config.yaml
n_layer: 9
d_model: 192
n_experts: 48
experts_per_token: 2
d_expert: 112
d_shared_expert: 128
activation: "geglu"
moe_layers: [0, 1, 2, 3, 4, 5, 6, 7, 8]
router_score: "softmax"
normalize_top_k: false
routed_scale: 9.85
balance_loss: 0.000115
balance_bias: true
router_bias: true
shared_expert_gate: true
init_std_router: 0.0121
lr_router: 0.00068
n_head: 6
n_kv_head: 6
head_dim: 32
vocab_size: 15936
norm: "rmsnorm"
norm_place: "peri"
norm_eps: 1e-05
positions: "rope"
rope_base: 16100.0
rope_fraction: 1.0
qk_norm: true
attn_scale: 0.177
tie_embeddings: true
parallel_block: false
extras: ["capped logits"]
init: "trunc"
init_std_qkv: 0.0431
init_std_o: 0.0102
init_std_up: 0.0431
init_std_down: 0.00622
optimizer: "soap_variant"
lr: 0.00448
beta1: 0.95
beta2: 0.95
weight_decay: 0.023
lr_head: 0.0138
grad_clip: 1.0
warmup_steps: 50
schedule: "wsd"
decay_fraction: 0.55
decay_shape: "linear"
final_lr_fraction: 0.0
batch_tokens: 65536
seq_len: 256
doc_mask: true
train_tokens: 442600000
steps: 6754
dataset: "wikipedia_en"
Below are experts of layer 5 (counted from 0) of a mixture-of-experts language model. Rows are named router (the router's row for the expert), gate (a neuron's input weights, with its number), up (a neuron's input weights, with its number), down (a neuron's output weights, with its number) and show model dimensions 0-191. Each number is 128 + 24 x the weight over its row's rms, rounded and kept within 0 to 255.
After each expert's rows: "comes after" lists some tokens at least twice as common just before its tokens as in all text. This comes from a sample of Wikipedia text that the model never trained on. Tokens count by the router's weight.

# expert 19
router [125  68 160  98 106 146 116 105 123 120 124 108  90 148 143 109 155 128 123 149 127 161 147  85 136 140 111 117 182 127 131 116 129 128 140 100 137 104 135 131 136 120 122 126 100 105 147 135 153 172 142  59 103 168 122 146 199 154 124 141 108 110 157 106  97 105 103 113 122 135 128  95  86 141 116 139 103 163 151 124 146 177  91 131  76 108 126  93 168 125 134 105 154  87 140 132 142 107 100 119 117 134 127  97 136 150 126 121 147 130 112  99  78 176 131 129 160 146 130 116 143 131 145 140 122  97 115 141 132 152  83 111 107  88 114 170 142 134 149 132 150 123 152 148  97 129 151 134 117 109 155 137 146 113 130 147 157 120 129 121 125 110 122 145  76  93  70 175 129 137  95 137 134  96 142 138 128 102 126 123 177 131  92 141 147 165 115 133 107  85 165 133]
gate0 [116 126 146 140 148 152  99 113 166 142 159 119 195 131 105 170 162 106 110 132  85 124 116  93  97  89 104 103 102 157 123 120 108 161 116 137 124 149 167 114 171 122 152  92 164 121 118  96 147 115 107 127 100 114 116 122  80 114 145 140 111  94 159 137 114 151 104 102 156 112  89 176 141 128 121 144 132 172 122 101 130 135  78 120 151 139 126 124 137 110 126 116 101 146 172 134 129 134 155 120 135 111 108 115 139 133 136 144 142 159 150 128 100 100 137 104 173 142 125 120 112 164 126 116 105 141  89  81 149  84 141 135 142 164 129 120 117 105 113 139 156 103 137 108 151  88 154 112 128 152 173 146 120 131 112 124 115 107 174  96 182 125  93 131 120 134 105 120 147 143 118  99 160 119 193 160 145 111 128 121 159 131 166 143 118  86 133 104 104  93  99 143]
up0 [ 92 114 118 165 163 102 151  92 184 101 131 120 153 112 120 133 118 157 126 117 108 135  98 134 150 146 101 175 177 100 154 151 161 106 113 121 122 116 146 116 129 139 148 118 136 149 128  96 116  94  97 110  83  95 150 120 116 132 156 129 149  75 134 171 131 159 115 122 116 159  96 162 121 117 137 164  63 171 161 120 170 119  93 103 113 138 162 115 136 123 119 125 143 132 111 142  92 156 129 157 120 119 158  97 130 140 118 167 171 120 154 133 143 156 122 119 137 128 126 143 115 147 111 148 123 116 124  79 118 115 103 115 104 125 154 116 122  68 105 141 124 159 104  87 123 148 123  98 120 153 174 135 125 111 117 182 201 148  92 103 165 127 115  98 101 122 124 117 157 142 136 150  98 103 128 124 104 128 145 138 138 129 114 119 139 121  91 107 141 107 165 136]
down0 [145 146 153  81 178 142  63 111 149 136 118 137 107 129 110 157 139 125 141 134  80 132 135 131  91  76 146 131 116 155 119 124 162 175 145 128 135 110 151  97 114 168 118 118 108 142 177 175 163 113 125 144 130 149 137 152 129 135  77 150  74 126  91 157 132 153 126 106 111 126 137  96 121 131  90 135 119 114 130  99 153 142 115 138 121 136  94 103 162 148 147  76 126 105 139 120 126 151 121 127 126  98 117 125 136 174 109 169 110 166 115 117 118 133 164 129 156 132 146 125 144 149 100 186  95 116 156  96 108  93 119 113 143 111 149 164 119 106 135 114 132 149 142 154 136 129 129 144 129  88 138 130 133 114 103 119 114  92 148 190  71 177 136 129 103 106  98 155  96 145 107  72 114 117 163 104 101 145 143 109 113 133 136 139 139 102 124 104 117 128 126 139]
comes after: " |", "1", "2", "0", "3", "4"

# expert 1
router [119 111  86 138 179  99 112  86 167 122 109 136 124 130 108  95 146 108 105 171 145 155  88 145 160 116 116 115 108 113 178 144 120 152 145 121  95  74  90 103 120 140 115  95 130 136 129 125 161 101 143 142 118  91 149 146 119 161 153 137 160 149 121 106 116 118 160 159 133 138 126 125 173 102 175 126 107 178 177 129 143 142 120 110 114 149 152 140 101 160 130 142  94 134  76 143 111  94 109 112 154 175 145 125 135 120 128 116 174 119 110 142 161 113 162 112 119 165 154 102 143 131  88 146 158 151 140 107 115 166 129  94 102 124 135  99 138 103 153 143 139 133 124 149 167 186  90  98 115 104 124  95 133 144 109 128 108 123 127 121 100 152 112 126 148 124 150 114 121 146 118 130 104 131 138 128 105 136 119 162 159  97 156 165 157 146 159 155  96 174 142 137]
gate0 [151  82 110 117 116 140 107 118 121 126 160 152 153 170 122 123 113 163 123 108  94 170 133 108 130 116 148 118 122 168 159 134 120 154 112 122 135 205 143 168 122 124 108  98 133 123  97 103 146 146 156 147 122 136 124 124 133 154 104 162  78 135 150 106 118 135 159 113 121 137 146 143 124  89 178 139 134 167 119 108 162 143 138 165 149 145  92  97 145 149 143 169 140 134 169  97 175 145 173  97 136 125 121 130 171 123 120 118  82 125 125 127 106 118 133 132 163 115 135 125 131 163 160 144 131 163 121 137  92 135 112 150 129 150  84 135 101 123 207 184 140 169 171 132 150 138 148 102 117 117 107 115 130 142 136  95 119  92 138  90 130 112 137  96 124  93 141 166 101 131 136 123 143 107 139 142 120 157 141 164 129 124 142 128 125 144 140 126 114  80  79 128]
up0 [131 103 127 102  77 138 140 101 129 150  89 102 121 104 129 111  96 139 130 113 168 122 118 137 140 166  99 175 148 129 164 125 147 135 124  84 135  84 146 123 145 143 138 148  85 133 120 108 116 105 138 138 154 144 126 154 102 136 148 149 133 133 129  89 121 145 127 132 114 127 103 142  91 128 104 146  92 155 183 180 111 129 133 102 148 138 155  86 182 150 122 103 140 160 104 115  65 117 112 138 112 109 161 146 102 184 160 123 172 142 146 143 158 140 125 138 144 118 148 113 148  90 127 125 135  94 130 112 104 160 157 115 118 116 101 135 140  86  96 123  79 145 114 108  88 118  91 148 174 108 128 108 110 160 142 127 180 170  71 106 109 142 129 110 118 119 130 148 148 154 120 151 161 150  97 140 104 124 124 153  95  97 119 121 129 130 104 148 156 118 158 120]
down0 [148 119 118 152 146 129 106 124 128 130 126 131 127 127 165 142 135 159 116 114 152 157 103  87  83 127 122 102  89  95 151 143 140 137 160 155 107 117 166  97 136 127 158  95 119  96 135 100 126  70 120 157 124 131 122 166 119 131 129 121 131  95 108 107 159 123 146 137 176 117 138 122 148 142 160 150 170 193  84 123 153 158 161 136 160 112 126 153 168 149 135  99 115 127 150 111 180 112 157 135 163  99 141 119 123  98 111 113 112 146 165  95 151 169 160 113 172 138 146 102 169 156 147 128  94 138 138 138 106 134 148 102 125 105 142 115  87 114 155 130 151 167  98 105 167 146 157 117 131 124  67 159  96 170 114 137 144 136 157  98 139 131 122 110  71  98 131 124 142 111 154 139  86 130 156 112 137 116  97 127 146 135 149 128 143 125 148 161 160 142 143 143]
comes after: " in", " of", " at", " to", " on", " for"

# expert 34
router [ 88 122 102 132  91 141 103  82 132 168 120 146 167 141 110 148 143 118 128 137 102 133 158 164 126 142 124 101 149 152 146 123 126  75 104 145 111 163 144 115 143 101 110 178 117 115 145  89 137 140 125 140 150 151 179 120 137 100  86 137 164  94 130 138 126 163 168 138 141 112 156 161  88 122 173 118 110 141 128 127 105 109 131 110 138 140 136 133 140 133 116 137 153 151 136 157 114 134 106  65 149 145 111  84 175 116 125 149 128 152 140 103 118 131  58 116 175 134 114 106 125 146 113 133 184 131 135  86 124 121 123 146 122 108 177 107 139  89 162 106 108 120 171 116 120 138 147 164 129 101 144 145 140 160 163 148 128 148 148 122 162 167 161 108 135 116 160  98 113 174 117 131 112 142 141 123 127 109 104 119 161 112 110 128  92 180 118 120 116  97 152 143]
gate0 [130  69 108 116 140 180 106 108 141 110 142 163 135 155  86  85  94 162 151 124  96 131 150  99  86 122  94 126 147 146 116 101 142 131  98 110 123 118 127 152 160 120 147  87 109 117  81 160  91 136 117 162 123 133 143 152 142  95 106 139 142 105 117 108 122 112 133 170 101  92 138 148 106  92 175 137 147  98 121 126 132 134 153 133 102 122 101  92 109 124 123 167 127 109 180 145 150 145 125 157 126 119 125 153 168 142 132 107 124 133 129 137 143 130 132 115 155 102 100 120 170 145 133  92 130 124 125 113 137 121 138 127 152 139  95 117 115  87  82 181  81 149 122 116 112 148 126 121 161 152 125 123 110 151 151 133 130 116 140  93 134 125 156 155  99 115 126 153 107 143 101  88 172 113 184 112 185 118 124 129 158 121 131 146 156 107 140 105  69 151  85 147]
up0 [ 89 165 120 147 118 113 147 106 103 107 126  89  96  88 127 157 149 120 114 146 138 130 116 122 181 144 118 118 118 115 136 105 129 149 138 119 152 142 154 124 140 134 129 160 161 161 109 139 155 116 171 103 116 138 116 109 129 183 142 108 115 122 146 156 119 179 125 122 129 133  90 144 179 153  88 147 111 130 137 132 115 116 135 163 152 172 130 117  97 163 114 109 158 153 120 123 103 146 137 141 137 158 126  98 130  98 127 113 158 132 124 137 153 125 160 134 106 127 166 156 133  82  99 101 122 107 164 154 112 126 103 100 123  75 160 148 159 152 150 129 164 120 138 185 107 119 151 124 146 122 156 137 151 160 111 117 161 185  87 135 137 109 102  95 124 114 115 148  97 115 150 153  93 163  50 122 127 149 146 111 108 108 129 171 103 148 143 132 160 116 169 103]
down0 [127 110 112 142 154 109 104 112 136 159 149 100 100 112 160 128 143 115 118 123 138 168 123 107 113 141 132 138 130 161 153 165 131 136 120 130 128  98 142  87 169  99 120 110 144 137  95 153 148 160 131 134 156  77 155 127 166 124 146 120 107  90 114 131 100 135 124 160 108 121 149 144 143 120 138 126 126 116  91 149 150 170 134 167 160 141  71 128  99  87  96  98 144 120  86 127 135 130  96  88 127 126 128 101 175 180 130 138  99 169  94 106  90 160 148 104 118 150 149 162 156 112 130 174 118 141 137 126 124 135 157 118 107 172 109  84 131 118 109 153 119 116 133 126 122 162 142 129 150 119 125 136 106 102 116 113  79 173 154  84 127 120 122 118 121 113 129 109 131 190 198 106 148 109 165 131  97 147 168 139 123 178 139 117 151 125 157 107 138 109 106 134]
comes after: " was", " as", " is", " He", " he", " and"

# expert 25
router [124 122 119 128 132  77 132 144 133 148 109 122 107 165 139 123 157 139 119 116 125 122 113 140 121 117 122 123 136 130 116  88  80 136 125 108 106  91  90 118  90 156 130 108 132 112  82  97 149  81  81 130 172 121  93 118  87 125 140 128 144 151  89 139 112 104 169 116 123 168 127  96 117 116  97 103 119 148 145 158 134 148 162 117 157 113 159 126  95 125 131 159 133 171 144 113 131  75 139 119 123 180 123 155  92 135  94 134 140 108 144 131 133 147 148  91 133 161 125 100 134 136  99 146 151 146 133 141 182 137 105 133 116 138 150 116 114 122 134 148 150 120  87 129 109 124  87 111 101 195 118  86 129 132 116 142 145 107 167  66 135 134 103 155 139 117  99 104 152  76 135 131 132  95 118 111 165 158  90 128  79 138 167  75 148 134 142 134 106 119 123 103]
gate0 [ 79 114 127  99 125 136 116 121 136  83 161 146 139 110 125 122 103 112 137 137 116 149  98  97 110 133  95  91 114 107 132  88 108 106 133 127 162 168 131 117 172 118 171 111 108 152  79 103 104 123 144 114  90 118 128 150 107 140  90 130 106 121 125 157 145 121 131  77 175 138 132 141 157 177 172 166 112 144 110 104 151  71 186 165 168 143 117 101 118 119 123 165 154 111 158 113 122 147 151 123 132 133 114 154 126 170 112 106 147 131 108  80 135 143 126  99 125 146 124 120 102 118 118  93 107 109 132 126 159 160 123 128 176 159 140 131  90 120 121 112 129 124 137 146 133 151 143 155 144 101 194 158 110 124 126 131 121 111 166 134 132 112 142 144 107  83 165 167 110 141 108 183 153 142 139 141 147 135 125  97 150 158 131 102 105 101 125 120  98 148  98 118]
up0 [207 112 116 139  86 117 163 157 125 154 120 145 116 119 158 120 129 126 129 126 147 129 125 154 150 134 145 157 149 133  97 193 123 158 150 127 131  64 131 134  93 108 133 149 168 161 152 119 130 143 130 133 135 141  98 113 145 151 175 132 149 147 157 117 107 136 106 158 117 123 111 106 133  74 117 117 182  99 168 138 105 111  88 123 119 124 131 147 112 178 123  92 127 171 139 176 117 118 116 117  99 142 140 127 109 109 145 143 129 140 167 162  98 126 123 143 152  70 143 133 140 137 113 172 149 138 113 134 136 111 129 149 103  91 122 149 138 139 157 151 115 132 122  91 162 116 124 136 103 117  89  96 149 102 113 119 176 124  88 144 137 143  84 117 145 162  97 131 155 151 116 109  84 138  96 134 105 163 176 151 145  87 124 139 135 147 139 122 145 102 136 142]
down0 [150  67 127 119 104 118 140 139 128 153 142 150 113 126 130 119 150 117 147 144  99 141 103 117 110 127 122 131 158 168 133 175 128 121 121 122 125 129  89  90 119 141 106 121 118 103 127 137  69 125 118 100 117 175 122 133 136 161 126 152 109 154 109 128 164 137 139 156 124 135 150  97 104 128 108  71 131  93 115 151 112 139 118 157 121 106  85 112 116 114 133 144 124 171 142 158 121  89 142 104  74 153  84  95 120 156 100 115  75 142 124 141 100 167 102 130 176 118 138 153 132 159 140 118  88 129 172 135 104 128 141 159 118 162 123 118 109 132 131 144 109 129 146 133 113 118 140  60 144 160  82 138 136 107 130 172 144 123 153 106 203 141 166 124  71 126 149 111  97 128 113 151 133 116 130 103 121 156 130 153 162 130 119  97 147 126 133 109 177 130 151  99]
comes after: " of", " in", " on", " to", " with", " from"

# expert 15
router [115  70 152  65 133 119 120 163 101 125 114 102 129 130 141 114 133  94 118 130 165 110 128  99 142 152 130  87 121 110 110 131 134 117 126 170 146 124 154 121 164 108 127 114 149 139  98 119 146 104 140 132 195 119 106  95 114 156 106 148 116 120 125 154 106 119 177 125 110 125  97 151  67 108 151 117 133  68  96 112 163 142 110 149 104 150 124 153 103  61 131 120  94 119 143 121 129 111 140 122 144  88 123 117 161 102  96 117 146 154  97 125 135 134 112 100 118 114 154 167 150 121 162 126  83 162 175  77 114 108  99 136 146 149 133 137 127  99 155 135 130 151 132 106 132 138 164 150 133 115 118 134 110 163 169 140 147 134 120 136 155 161 168 163 142 163 104 133 109  94 152 166 150 142 153 122 124 119 102 133 101 135 162 120 102 125 157  77 111 132 145 133]
gate0 [103  97  96  99  64 149 129 105 123 120 147 171 149 115 106 132 120 108 131 134  82 141 137 135 130 151 125 104 142 125 130 134 122 123 109  97 116 138 140 148 174 109 119 107 161 157 151 105 123 100 129  86 133 149  90 130 173 108 157 146 126 112 140 129 116  81 122 152 159 132  88 156 151 125 169 138 144  94  87 121 132 162 126 132 140 149  96 169  93 144 101 118 117 155 146  96 142  95 175 122 168  85 106 174 161 152 125 140  91 174  96 137 138 117 128 103 192 118  80 111 110 160 141 124 142 121 133 132 155 119 157 131 118 153 143 146 142 138 137 110 123 124 152 100 121 138 138 119 153 149 164 127 126 115 142 116 104 117 166 100 151 113 118 128 126 129 116 146  92 148 129 130 151 119 125 161 187 131 129 142 167 148 166 116  62 108 134 148 119 138 114  76]
up0 [ 95 140 123 114 149 128 146  86  92 121 119 134 112 165 138 159 125 118 127 117 154 129 107 162 128 185 134 146 184 142 107 144 136 149 137 107 151  87 131 118 123 138  94 137 114 116  86 125 105 106 144 101 129 158 122 110 122 154 181 128 126 149 133 106 146 130 129 157 115 136 108 156 108 114  94 139 134 145 177 136 123  94 119  65 119 155 135 147 143 160 165 102  94 106 160 131 123 108 127 132 101 109 162 116  84 105 166 165 153  99 170 153 120  96 111 124 102  97 115 137  89  66 116 103 171 125 131 105 121 166 125 151 118 147 136 129 124 174 101 142 106 136 133 139 112  79 129 176 153 104 145 111 139 113 128 162 164 110 113 158 102 162 124 154 120  92 142 146 143 140 152 161 142 140  91 102  84 123 131 105 120  75 106 139 118 134 124  95 157 138 119 131]
down0 [102 127  81 157 105 118 115  95 136 126 154 109 152 101  77 122 101 123 132 168 110 120 144  34 114 117  81 112 100 140 164  75  97 107 153 151 125 118 159 123 157 111 110 119 144 113 125 115 158 141 143 127 139 126 125 165 106 110 138 139 116  85 142 155 127 112 137 108 116 141 133 135 107 139 138 144 103 110  98 131 138 153 144 132  66  82 119 103  87 124 133 118 109 116 140 136 170 160 110 169 162 159 114 124 162 118 102  98 131 142 110 151 110 108 143 124 146 167 100 129 158 156 138 148 137 116 110 141 131  97 108 104 106 155 137 133 113 164 139 126 141 121 154 115 165 144 163 112  86 139 150 109 134 121 140 163 100 148 171 132 158  88 120 110 115 133  85 145 123  91 101 114 111 143 147 137 118 151 152  57 162 148 114 136 129 156 135 154 147 137 130  93]
comes after: " to", " he", " who", " they", " had", " and"

# expert 21
router [138 141  92 169 112 111  94 131 105  98 104 161  98 159 147 101 139 143 151 128 195  89 142 112 130 107 103 117  97 136 104 111 140 159 119 125 141 111 150  70 115 148 118 160 116 101  98 151 101 106 127 121 121  96 119 155 153  95 135 100 140 177 143 103 145 156 100 135 133 140 110  99 141 125 119 101 142 110  94 154 181 148 108 128 135  92  95 126 104 120 128 163 122 131 140 145 196 141 161 134 130 108  95 164 157 119 119  96 103 128 131 164 106 136  83  80 104 118 119 125 162  63 121 121 103 139 135 143 117 129 163 138 151 125 122 115 110 109 137 131 114 119 139 139 115  78 141 106 154 131 117  86 118 142 127 131 147 134  94  66 101  82 136  97 162 158  92  99 115 137 122 132 164 106 134 131 150 120  98 140 103 142 122 142 122 136 132 128 126 171 101 141]
gate0 [127 155 128 127 108 187  96 134 136 160 178 125 142  99  94 155 130 193 115 136  79 137 167 149 145 111  77 133 122 131 142 128 144 150 104  82 133  85 165 103 134 113 103  91 171 151 123 147 131 132  98 130 118 136  93 133 174 129 131 165  68 144 150 130  99 133 116 108 106  99 119 140  93 128 154 144 147 107 117 139  98 119 102 128 143 169 116 103 145 161 165 155 122 138 152 120 149 148 145 150 100 117 126 126 141 133 118 148  47 160 148 131 144  93 120 117 173 134 116 128 119  72 115 139 122 134 119 133 129 113 107 159 145 127 124 115  86 108 158 138 120 144 135 116 137 110 116 108 130 119 105 165 117 153 146 107 114 106 126 123 177 140 104 107 132 110 122  99 117 154 134  83 127 119 142 157 111 115 147  97 149 157 140 129 114 161 145 161  79 169 142 139]
up0 [114 120 172  91 116 103 153  89 117  98 108 115 136 155 141 124  96  81 137 151 170  84 119 119 125 178 161 141 137 108  68 131 113 127 151 141 137 162  97 157 158 151 125 140 108 157 153 121 129 117 157 152 131 133 143 143  98 161 119 126 142 122 115 124 150 127 141 116 151 123 123 150 168 164 121 146 126 150 136 125 146  77 140 148 103 115 180 134 112 107  74 122 127 134 125 135  81  75 117 134 138 113 160 128 126 141 120 106 166  99  97 120 123 142 144 172 124 121 134 112 116 187 126 155 116 132 114 104 120 165 138 118 117 145 113 128 152 141 144 108 146 105 129 150  74 132 168 103 146 130 155 105 177 132 146 199 173 155 125 144 114 144 152 109 125 122 144 145  98 105 121 155 107 128  96 127 151 128 133 155 116 131 124 160 147 101 144 109 190  78 117 124]
down0 [170  99  88 151 109 151 106 139 140 147 156 103 131 160 133 122 139 108 110 147  76 119 118 104  96  88 133 119 112 110 133  91 171 128 144  80 157 127 143  96 120 151 125 150 141 132 142 159 119 130 123 111  97  91  88 180 128  88 104 141 104 113 131 158 114 160 170 108 131 123 169 172 119 143 109 103 103 147 103 111 149  99 154 131 151 162  96 119 112 130 150 107 108 127 159 109 185 119 155 190 150  86 134 152 148 152 102 122  77 154 136 138 138 178 115 122 145 133 107 127 143 138 175 153 108 114  93  88 103 130 148 110 151 154 123 145  84 142 113 162 137 139 100 122 134 108 105  99 135 134 121 175 130 155 117 102 135 112 113 146 149 144 119 119 125 142 163 114 111 133 137  93 133 120 165 137 114 152 141 149 148 105 103  79 165 144 128 154 139 136 136 107]
comes after: " was", " it", " is", " It", " the", " which"

# expert 30
router [ 86 155  93 138 149 118 123 128 174  98  99 128 127 138 144 107 156  94 126 154 130 110 155 166 125 141 122 123 138 145 164  83  85 143  76 170 115 110 126 143  99 148  87 143 160  88 110 134 127 130 112 124 108 136 107 102 103 123 149 118 128 149 142 164  79 142 123 163  81 158 127 169 142 132 137 152 123 150  99 133 123 126 155 104 114 150  83 127 132 102 129 151 144 132 124 117 114 161 109 111 135 116 107  91 152 114  90 161  80 117 150 141 126 140 158 162 139 121 134 104  89 114  93 140 157 169 125 105 134 109 113 132 113 129 159 128 125 126 134 133 156  87 132 127 173  81 168 124 107 118 126 162 124 129 133 125 109 115 139 121 115 134 125 151 126  83 133 135 105 101 112 158 122 150 230 113 111 138 108 104 130 136 118 107 141 100 133 104 163 122  66 137]
gate0 [100 152 132 101 126 171 100 116 155 126 140 149 152 113 120 147  88 100 157  98 129 133 135 136 105  85  93 149 144 147 142 110 121 143 123 136 134 133 143 111 139 153 140  96 134 158 108 131 111 177 122 134 103 132 101 139 121 108 108 115  96  99 168 139  97 106 140 154 147  90 119 148 111 174 158 156 154 146  89 120 125 148 131 128 137 144 104 116 136 135 126 115 152 111 181 114 117 160 139 110 120 167 157 149 120 144 137 137  96 111 127 142 107 141 129 122  99  96 189 142 112 106 140 110  90 144 109 111 126 128 152 121  99 171  84 143  81 134 118 159 159 130 157  79 146 139 145  89 200 160 120 130  86 157 103  95 104 144  99 117 180 124 144 140 115 123 133 135  94 138 128  90 154 146 183 128 177 165 128 138 142 138 116 146 106  81 159 139 108 120 110 141]
up0 [130  70 118 144 134 134 154 115 146  94 135 122  99 116 147 133 146 145 114 189 131 111 107 121 181 171 109 104 133  84  82 173 107 143  94 105 140 132 144 113 124  98 119  97 133 108 102 118  91  80 117 115 144 169 129 117 143 154 164 105 153 117 132 111 178 147 104 146 111 138 122 112 129 164 142 115 123  62 132 134 113  98 145 141 129 118 165 124 120 119 124 164 134 170 105  98 125 105 122 121 101  89 115 178  90 111 131 170 141 131 120  95 158 150 131 148 126 109 105 127 148 138 118 161 166  63 136 147 121 163 122 156 128 131 182 132 132 124 152 111 118 104 113 158 109 125 121 140  84 119 121 100 151 122 135 162 162 136 130 106 143 114 126 116  94 108 102 147 140 120 162 142  97 154 118 158 136  98 124 127 121 113 159 144 130 156 140 127 127 110 143  58]
down0 [153 165 128 137 122 147  86  79 123 130 152 155 165 115 107 125 120 104 125 115 185  92 138 136  70  84 138 160 131 143 160 113 123 113 124 155 121 122 143 131 152 138 139 112 144 148 131 125 141 189  93 134  96  92 143 120 130  94 108 127  67  87  95 149  75 124 140 146 119 133 160 135 119 153 155 123 146 130  88 121 145 117 145  80 141 105 105 103 144 132 126 123 104 130 146 141 179 152 104 110 141  78 108  77 140 147 144 130 109 142 115 122 137 164 116 107 119 155 157 133 141 158 129 165 110 171 153 146 156 149 136 155  99 148 149  71 103 130 101 157 147 139 140 147 160 140 126 113 165 145 127 163 130 130 139 131  79  98 164 119 161 155 142 109  73 141 145 103 117 119 112 126 122 150 134 134 111 136 135 120 129 123 144 120 136  73 129 159 171 126 129 132]
comes after: " to", " in", " of", " and", " for", " his"

# expert 42
router [142  94 149 120 108 134 117 119 122 101 177 139 113 141 111 126  87 150 145  96 102 108 137 142 155 101 118 143 137 145 153 139 135 131 145 163 130 119 121 134 129  91 125 100 168 150 143 186 104 105 119 122 121 161 135 119 101 115 203 116 144 160 136 105 128  87 149 132 150 122 108 128 142 105 105 127 178  80 161 126 161 179 133  97 120 147 116 112  97 122 135 125 162  96 131  99 136 143 153 153  56 166 160 130 178 146 108 100 106 126 145 109 163 108 148 119 106 132 105 201 111  79 120  59 119 115 168  95 125 100 135 116 120 144 142 117 111 142 105 124 149 135 106 134 176 156 135  92  95 135 105 165 143 118 120 106 146 144 139 158 107 137 118 152 149 151 118 161 143 146 121 112 115 107 114 121 146 125 123 114 132 118 139  94 140 141 131 150 125 157 144 112]
gate0 [108 108 140 101 112 147 137 105  74 145 140 144 141  92 124 112  98 116  97 152  95 108 163 131 112 115 112 136  66  94 134 133 125 138 102 167 117 124 158 137 161  67 127  69 162 139 100 117 149 131 144 135 125 140 128 125 204 123 130 177 149 130 150 138 124  87 116 120 155 150 122 114 120 109 148 166 131 124 132 141 122 121 158 142 115 144  94 152 126 117 144 139 124 112 139 106 145 158 164 135 124 109 145 122 140 118 105 134 137 112 125 127 106 112 118 113 127 134 101  82 112 173 155  56 123 106 130 103 138 111 180 121 133 126  86 174 113 153 116 131 132 141 128 126 130  98  91 112 130 106 127 125 120 150 139 114  90 101 139  71 137 105 120 176 137 101 154 154 107 115 119 126 140 113 123 128 156 129 143 165 178  97 138 100 123 131 160 187 101 124  96 174]
up0 [119  91 139 116 116 152 122 137 137 113 148 129 127 137 111 139 133 180 138 109 156 143  69 133 180 165 133 148 201 141 114 121 126 165 144 105 120 102 132 104 126 148 131 128  98 116 162 167 107 153 127  96 111 110  93 117 118 131 121  88  83 149 139 144 130 131 135 100  95 139 109 179 122 115 131 115 151 106 117 143 139  89 121 104 149 129 142 108  91 161 102 116 108 137 119 178 126 135 119 122 120 109 117 147 112 126 151 123 133 135 139 155 180 128 102 145 128 113 157 183 128  98 110 145 131 113 160 105  92 135  78 167 131 146 146  94 161 115 149 153 138  88 152 145 188 136 147 143 136 129 115 141 107 123 100 169 177 149 107 172 131 121 106 124  89 154  84 147 126 162 162 131 152 161 124 148 123 134 159  79  81 133 133 125 103 110 129  97 131 123 133 125]
down0 [124 125 115 164 130 168 115  89 125 123 160 102  81 149  94 130  91 102  82 182 158 131 137  64 126  93 119 105  98 131 121 139  78 163 124 158 100  98 159 126 116 107 114 105 140 115 149 132 147 140 111  94  98 128 151 154 128 111 131 141  93 102 134 144 135 144 105 143 144 135 107 130 111 141 136 134 145 151 119  85 142 142 147 123 153 136 132 129 150 149 108 119 121  86 130 126 122 123 109 110 131 122 107 123 118 125 166 139 120 165  81 113 113 164 194 110 192  98 127 147 111 168 161 182 114 124 130  90 109 148 134 114 116 141 110 123 138 130 137 149 124 162 106 141 119 127 165 141 126 108  80 134 116 150 111 165 118 113 153 119 164 147 135 110 121 108 163 129 145 133  88  87 149 103 181 143 127 179 121 170 153 139 104 128 131 103  98 169 127 147 139 103]
comes after: " |\n", "|", " ", "\n", ")\n", " Party"